config.toml
n_layer = 10
d_model = 224
n_experts = 128
experts_per_token = 6
d_expert = 64
d_shared_expert = 0
activation = "squared_relu"
moe_layers = [1, 3, 5, 7, 9]
router_score = "sigmoid"
normalize_top_k = true
routed_scale = 2.45
balance_loss = 0.00383
balance_bias = false
init_std_router = 0.0358
lr_router = 0.000472
vocab_size = 16384
norm = "rmsnorm"
norm_eps = 1e-06
tie_embeddings = true
optimizer = "muon_hyperball"
lr = 0.00859
beta1 = 0.95
batch_tokens = [32768, 65536]
seq_len = 512
train_tokens = 363900000
steps = 8002
dataset = "wikipedia_en"
Below are experts of layer 5 (counted from 0) of a mixture-of-experts language model. Rows are named router (the router's row for the expert), up (a neuron's input weights, with its number) and show model dimensions 0-111. Each number is 128 + 24 x the weight over its row's rms, rounded and kept within 0 to 255.
After each expert's rows: a language model's description of what the expert responds to; "comes after" lists some tokens at least twice as common just before its tokens as in all text. This comes from a sample of Wikipedia text that the model never trained on. Tokens count by the router's weight.

# expert 37
router [145  70 110 139 140 121 153 119 126 100 165  96  91 165 148 121 104 155 131 133 146 124  99 132 122  87  87 140 120 175 149 140 125 107  70 167 126 134 113 133 111 135 134 131  84 130 129 165 154  79  82 172 145 135 157 157 150 146 131 120 147 135 116 110 109  93 204 122 130 131 107 154 160 111 121 146 138 112 112 134 144 119 153 172 121 152 118 145  89 134 161 134 153  97 115 146 140 157 121 158 151 126 166  89 143 142 127 167  81 120 129 119]
up0 [186 114  83 143 136 117  98 139 110  97 124 105 153 171 116 159 136 145 153 123 128 116 123 108 129 180 128 103  92 165 138 159 116 131 113 114 117 115 106 138 101  97 148 132 137 118 132 143 148 130  99 178 113 129 128 168 161 128 154 152 165 123 157 128 114  98 137 130 109 163 112 156 137 159  67 156 100 141 113 156  89 132 140 124 123 136 148 112 117 164 100 151 163 121  93 143 133 131 136 120 165 133 140  85 156 140 128 132 118 111 166  77]
Numbers, dashes, symbols. Digits, hyphens, en dashes, minus and plus signs in tables, scores, heights and ages, such as 17-year-old, 0–3, ±.
comes after: " |", "–", ".", " 2", " 1", " 3"

# expert 16
router [162  72 134 126 145 105 190 136 105 103 138 106  69 131 155 149 148 143 105 127 129 129  97 139 119 128 122 118 159 162 127 127 157 116 111 183 126 130 114 122 140 138 144 160 126 130 124 159 107  67  84 161 206 178 156 105 114 130 148 134 150 134  90 102 101 136 166 164 133 132 133 153 160 126 143 148 133 174 120 140 160 139 143 142 121 109 115 129  84 169 133 119 133 143 135 118 129 134 148 126 120  81 136 137 145 175 129 123 139 137 105 191]
up4 [114 114  85 136 141 110 131 128  83 129  95 108 132 177 125 141 157 118 157 106 142 149  86  74 122 135 112 143 127 133 158  96 109 156  99 105 138 110 145 141 124 152 138 134 187  75 121 137 125  75  99 129 157 118 155 126 119 160 113 110 175 137 129 101 147 127 136 139  95 147 166 140 147  90 142 122 134 163  84 155 108 123 114 117 169 123 123 139  90 100 120 135 111 116 122 114 120  75 111  87 132 110 127 153 148 130  95 158 115 162 184 149]
Nouns heading of-phrases. Plural or category nouns right after the, both or between, often followed by of, such as sets of, parts of, editions.
comes after: " the", " of", " between", " The", " his", " other"

# expert 10
router [252 114 132 151 123 139 162 123 105  68 141 112 137 141 144 145 141 126 154 121 150 106 117 125 114 176 108 111 138 175 111 105 149 148 128 115 141 118  99 126  98  91 136 143 109 144 175 147 109 117 104 122 159 137 160 132 131 139 131 101 137 117 116 116  92 105 147 122 166 182 126 113 199 128 144 179 100 149 105 132 154 122 151 121  83  91 124 150  94 140 173  93 150 154 143 147 169 161 150 158 128 138 146 106 115 145 172 130 112  98 130 138]
up0 [121 140 130 102 168  78 108 158 105 141 121 124 152 127 106 102 138 173  94 115 140 153 140 109 123  93 153 159  78 163 127 123 122 113 157 140  88 141 132 110 102  90 169 116 123 143 110 146 158 140 154 165 156 117 141  75  80 156  93 123 154 158 132  94 121 142 131 110 112 161 142 113 197 104 154  91 107 145  92 118 134 122 143 114  84 130  74 102 137 111 120 127 125 153 128 149 147 119 111 106  96  84 128 164 108 133 146 118 134 118 143  98]
Years and numbers. Year numbers and day numbers in dates, such as June 1846 or November 18, plus numbers in tables and figures.
comes after: " in", ",", " September", " October", "In", " In"

# expert 47
router [162  81 102 127 149 100 146 156 129  94 120 110  77 161 150 158 108 141 131 126 127 143 101 147 144 153 110 123 101 114 135 135 132 143 132 160  84 138 104 116 124 144 146 136  80 140 140 147 144 135 101 159 148 132 157  98 141 155 139 130 126 149  97 102 122 102 121 160 106 145 130 141 176 121 163  86 135 153 141 148 134 163  86 136 102 132 166 107 111 129 168 157 149  63 105 112 181 172 123 147 141 107 151 159 122 149 166 115 133 141 112 167]
up0 [181 139 117  93 138 127 123 129 132 141 119 103 145 134 154  70 162  92 142 113 105 122 115 147 116 134 114  91 131 102 167 104 117  83 120 120 105 190 132 132 142 121 155 141 147 124 142 131 150 136 117 154 156 128  83 104 103 139 121 149 167 157  95 148 154 112 101  94 111 123  86 165 133  88 149 131 122 152  99 204 135 153 125 144  97 146 121 151 116 153 117 155 169 133 145 124 107 140 149 137 138 145 125 108 140 119 132 102 100 121 125 136]
Nationality and occupation descriptors. Nationality adjectives, party names and job nouns in biography openings: is an Azerbaijani singer, Welsh, American, politician, footballer, deputy.
comes after: " the", " a", " as", " an", "),", " is"

# expert 24
router [132  83 106 116 156 136 149 139 101 122 149 123 112 161 136 137 158 127 142 154 105 126  97 145 129 166  92 106 122 128  95 130 169 115 115 144 138 153 137 100  76 129 108 134  92 139 173 134 136 111 154 118 161 153 129 108 114 157 137 139 146 136 100 112  90 119 131 111 128 151 128 144 154 123 147 113 151 116 112 102  92 151 134 176 143 139 152 101  89 154 173 142 148 126 156 130 134 110 136 101 116 111 145 117 167 150 138  96 121 117 135 144]
up0 [115 120 125 124 164 123 156 123 103 131 137 113 103 150 113 104 123 135 166 133 123 108 125 184 109 176 126 102  82 121  65  98  93 136 161 136 160 144 121 141 100 143  75 121 107 153 128 144 115 166 174 112 105 105 138 155 130  80  79 139 100 111 134 130 138 123 102 128 126 101 159 147 148  89 132 147 201 120  80 127 147  96 141 159 131 107 144 114 112 102 156 143 131 107 106 147 136 138 116 144 158 147  91 107  77 151 136 129  83 138 109 162]
Main verbs after subjects. Finite verbs and auxiliaries right after a sentence subject, such as was, is, are, has, became, seems, lies.
comes after: " was", " is", " it", " which", " It", " are"

# expert 33
router [179 116 145 113 159 143 159 163 128  80 102  91  43 163 138 152 133 145 135 132 158 118  73 113  98 139 145 124  94 146 141 118 130 134 108 122 144 117 121 139 126 114 126 125  85 122 191 129 118  73  58 132 164 152 124 115 153 159 104 149 127 137  81 112 134 136 121 148 142 161  92 137 156 130 147 132 121 161  97 165 130 139 118 142 105 117 112 108  90 141 135  94 109 104 149 115 172 141 111 172 130 109 145 129 113 170 170 120 121 119 117 136]
up0 [148 124 167 103 183 122 139 105  88  93 137 132 121 118 163 164 117 126 151 113 127 136 121 129 107  96 187 123  89 162 118 143 101 144 163 131 130 123 146 106 138  83 130 152 108 135 146 178 103 106 108 132 186 116  96 134 118 144 109 146 152 149  89 128 145 114 169 197 149 126 131 128 192 131 129 133 131 106 114 166 141 135 135 138 125 113 104 143 116 125 124 118 111 121 196 168 112 118 152 163 113  99 123 115 126 156 134 126 105 101 106 128]
Numbers in dates, tables. Numerals, mostly day numbers and year pieces, in tables, lists and date ranges, e.g. "24 November 1940", "18|19–1835".
comes after: " |", "|", " (", "-", "–", "born"

# expert 20
router [153 103 123 112 119 123 196 149 133  92 138 136 104 179 111 126 122 123 133 134 175 111 131 141 112 128 121 142 145 155 133 133 161 142  88 161 132 121 131  80 131 107 162 136  98 113 109 132 147 118 110 126 174 155 163 126 119 140 119 129 150 142 125  72 100 118 144 146  88 169 118 167 157 104 144 107 152 103  91 150 133  99 112 188 128 103 112 139  56 187 118  96 139 129 110 134 144 125 120 159  85 119 127  89 148 146 120  94 133 152 132 151]
up0 [160 138 122 141 106 109 176  93  81 173 132 128 108 146 126 187 139 153 147  92  96 109 100  78 124 112 117 108 157 134 130 104 128 129 140 164 106 121 160 124 132 117 108 147 106 119 111 158 115 136 123 122 116 151  91 128 126 128 136 110 177 142 131 120 125 102 193 113 152 141 116 120 149  95  96 134 134 129  94  88 118 155 148 114 101 144  81 140 133 118 133 157  76 130 167 132 137 112 134 118 118 116 104 118 117  99 121 128 109 144 109 124]
Function and comparison words. Conjunctions, pronouns and degree words in running prose, such as but, although, which, most, less, more, often after the.
comes after: " the", " The", ",", ".", "The", " that"

# expert 36
router [168 107 103 155 149  81 135 155 112 109 110  78  93 156 103 151  86 148 154 111 133 125 108 114 123 156 136 117 105 135 144 106 123 133  88 154 107 139 113 100 101 149 176 133  93 139 149 130 120 110 110 144 161 118 134  88 139 140 141 108 115 146  91 108 118 123 130 130 123 160 121 128 191  88 152 110 134 148  90 145  95 150 145 129  97 140 124 119 100 161 146 121 152  98 116  97 167 136 150 178 102  70 156 108 141 125 145 122 128 104  98 155]
up0 [133 128 138 146  76  86 120 100 114 139 109 142 115 146  87 130  92 185 162 135 101 147 104 109 137 125 132 169 144 138 145 167 121 125  88 123 128 158 116 116  75 114 135 161 127 154 123 141 126 135 182 164 160 107 140  96 182 130 141 118  79 117 120 109 161  88 139 106 125 131 105 112 163 177 106 154 115 162 151 148 123 106 114 120 124 101 133 106 136 136 157 143 100 132 102  69 110 137 112 162 142 141 107 142 127  76 115 111 117 158 160 134]
Years and place-name parts. Years in season ranges and lists (2004–2005, 2009) and second words of place names like United States, New South Wales.
comes after: " the", "–", "|", "-", " (", " In"

# expert 26
router [148  82 116 118  96 113 159 139 157 106 118  74 103 184 131 118 129 144 128 135 127 101  89 130 118 136 140 139 119 143 128 128 188 121  84 130 151 106 100  83 124 152 144 151 104 118 123 146 102 123  85  99 164 147 147 113 176  97 129 122 126 124 103 106 114 120 126 106 136 123 118 136 164 133 146 116 173 119 121 149 158 130 123 143 105 120 115 108 107 169 159  68 147 118  82  85 182 122 130 124 122 127 160 143 148 134 124 116 108 101  91 113]
up0 [167 113 142 141 133 131 170 110 126 170  86 100 145  91 111 125 141 168 127 157 120 107  78 140 163  86 202 149 126 115 112 141 108 127 132  89 118  87  88 150 134 125 112 152 101 137 149 150  62  82  75 179 139 135 136  95  82 141 123 107 167 150 168 132 159 119 142 117 136 163 158 130 158  98 162 123 111  84 107 136 177 139 141 125 168 126 100  92 134 145 157 145 131 135 102 126 144 132 114 125 102 127 143 147 135 137 155 123 150 102 137 128]
Table numbers and scores. Numbers, dashes and cells inside sports and election tables, such as win–loss records, set scores, vote counts, asteroid survey names.
comes after: " |", " ", ";", "–", " ·", " +"

# expert 17
router [167 103 102 142 147 163 118 139  92  91 142  81  96 158 138 145 132 154 143 109 130 128  87 112 110 137 140  99 119 155 140 135 154 120 113 142 153 150 125 106 150 139 117 139 111 153 139 141 134 106 120 156 171 121 150 135 108 123 168 104 135 116  79  54 143 106 165 131 127 108 145 163 178 115 129 108 145 106 126 141 148 118 140 142  79 106 141 120  80 133 133 108 133  92 127  98 131 141 115 131 155 129 162 104 113 171 171 152 114 132 108 128]
up0 [155 105 148 123 110 101 177 139  77 120 126 118 135 133 108 158 113 127 126 108 102 154 156 114 164  97 139 112 135 119 156 118 119  90 128 131 122 149 134  97 108 125 160 130 112 136 117 120  88  80 118 124 165 155 101 129 128 139 103 107 145 143 166 107 148 139 153 122  81  98 172 127 142 145 130 119 160 127 115 135 103  73 127 182 116  70 154 156 149 145 149 118 155 106  58 153 161 115 103  95 192 140 143 105 117 115 141 145 143 131 114 136]
Numeric punctuation in tables. Punctuation and symbols inside numbers and table cells, such as time colons, decimal points, currency signs, minus signs and dashes in scores.
comes after: " |", " 1", " 2", " 3", " 4", " 0"

# expert 42
router [138 104 116 135  87 133 151 130 101  75 153  92 107 158 130 129 129 144 150 126 138  76  89 125  56 141 143 107 102 139 145 119 127 118 123 112 183 161  96 118 135 122 116 137 104 109 146 128 131  96 130 118 175 127 143 163 131 155 136 116 102 103 120  65 112 120 108 129 152 116 110 133 165 127 144 120 138 176 113 143 137 107 148 115 113 116 128 112  60 143 121  99 152 121 138 143 157 130 116 120 146 148 188 127 109 124 161 136 115 129  77 144]
up4 [121 125 143 121 134 114 117 135 159 107 115 148 151 152 108  92 102 133 144 102  93 143 123 135 121 144  99 105 110 167 137  71  94 150 134 119 153 112 161  97  69 120 112  67 125 116 120 131 129 124 137 160 145  86 146 134 153 114 126 127 144 115 153 137 160 146 128 128 119 164 119 140 171 187 162 113 131 111  94 148 132 117 126 123 115 131 138 138 104  71 148 123 106 132 141 135  62 107 146 141 103 153 123 134 102 152  90 110 126 105 117 130]
Numbers in coordinates and tables. Digits in table statistics and decimal coordinates like 80.75000°E, plus endings of Latin binomial names such as -ensis, -um.
comes after: " |", ";", ".", "°", "′", "N"

# expert 1
router [156 118 120 142 129 151 172 133 126  76 142 116  78 139 134  99 168 141 156 135 116  73  98 119  91 126  93  77 109 156 146 119 128 133 102 113 164 124  87  72 145 137 143 168 148 119 132 155 150 136 108 129 151 161 132 120 108 140 147 163 154 127  69 124  97 128 152 162 128 145  97 136 181 115 150 147 142 157  76 163 134 121 146 123 130 135 132 142 115 169 164  98 138 147 130 115 124 149 130 114  86 127 128  88 116 171 140 102 114 125 136 147]
up0 [119  69 141 163 108 146 132 145 104 134 151 139 105 164 140 104 147 130 118 112 107 112 110 143 115  76 126 112 127 150 121 138 155 152 140 119  94 122 108 120 159 109 134 106  98 109  88 145 113 122 124 113 128 159  84 141 117 131 118 162 175 157  80 116 103  75 144 118 113  92 123 109 133 143 115 116 115 160 128 111 134 169  97 117 116 122 145 131 131  80 114 127 126 136 183 158 163 116  94 141 122 150 124 114 176 107 166 145 116 137 111 110]
Object pronouns, nouns. Pronouns and nouns after verbs or determiners in narrative and review prose, such as him, them, it, the film.
comes after: " the", " his", " that", "'s", " her", " their"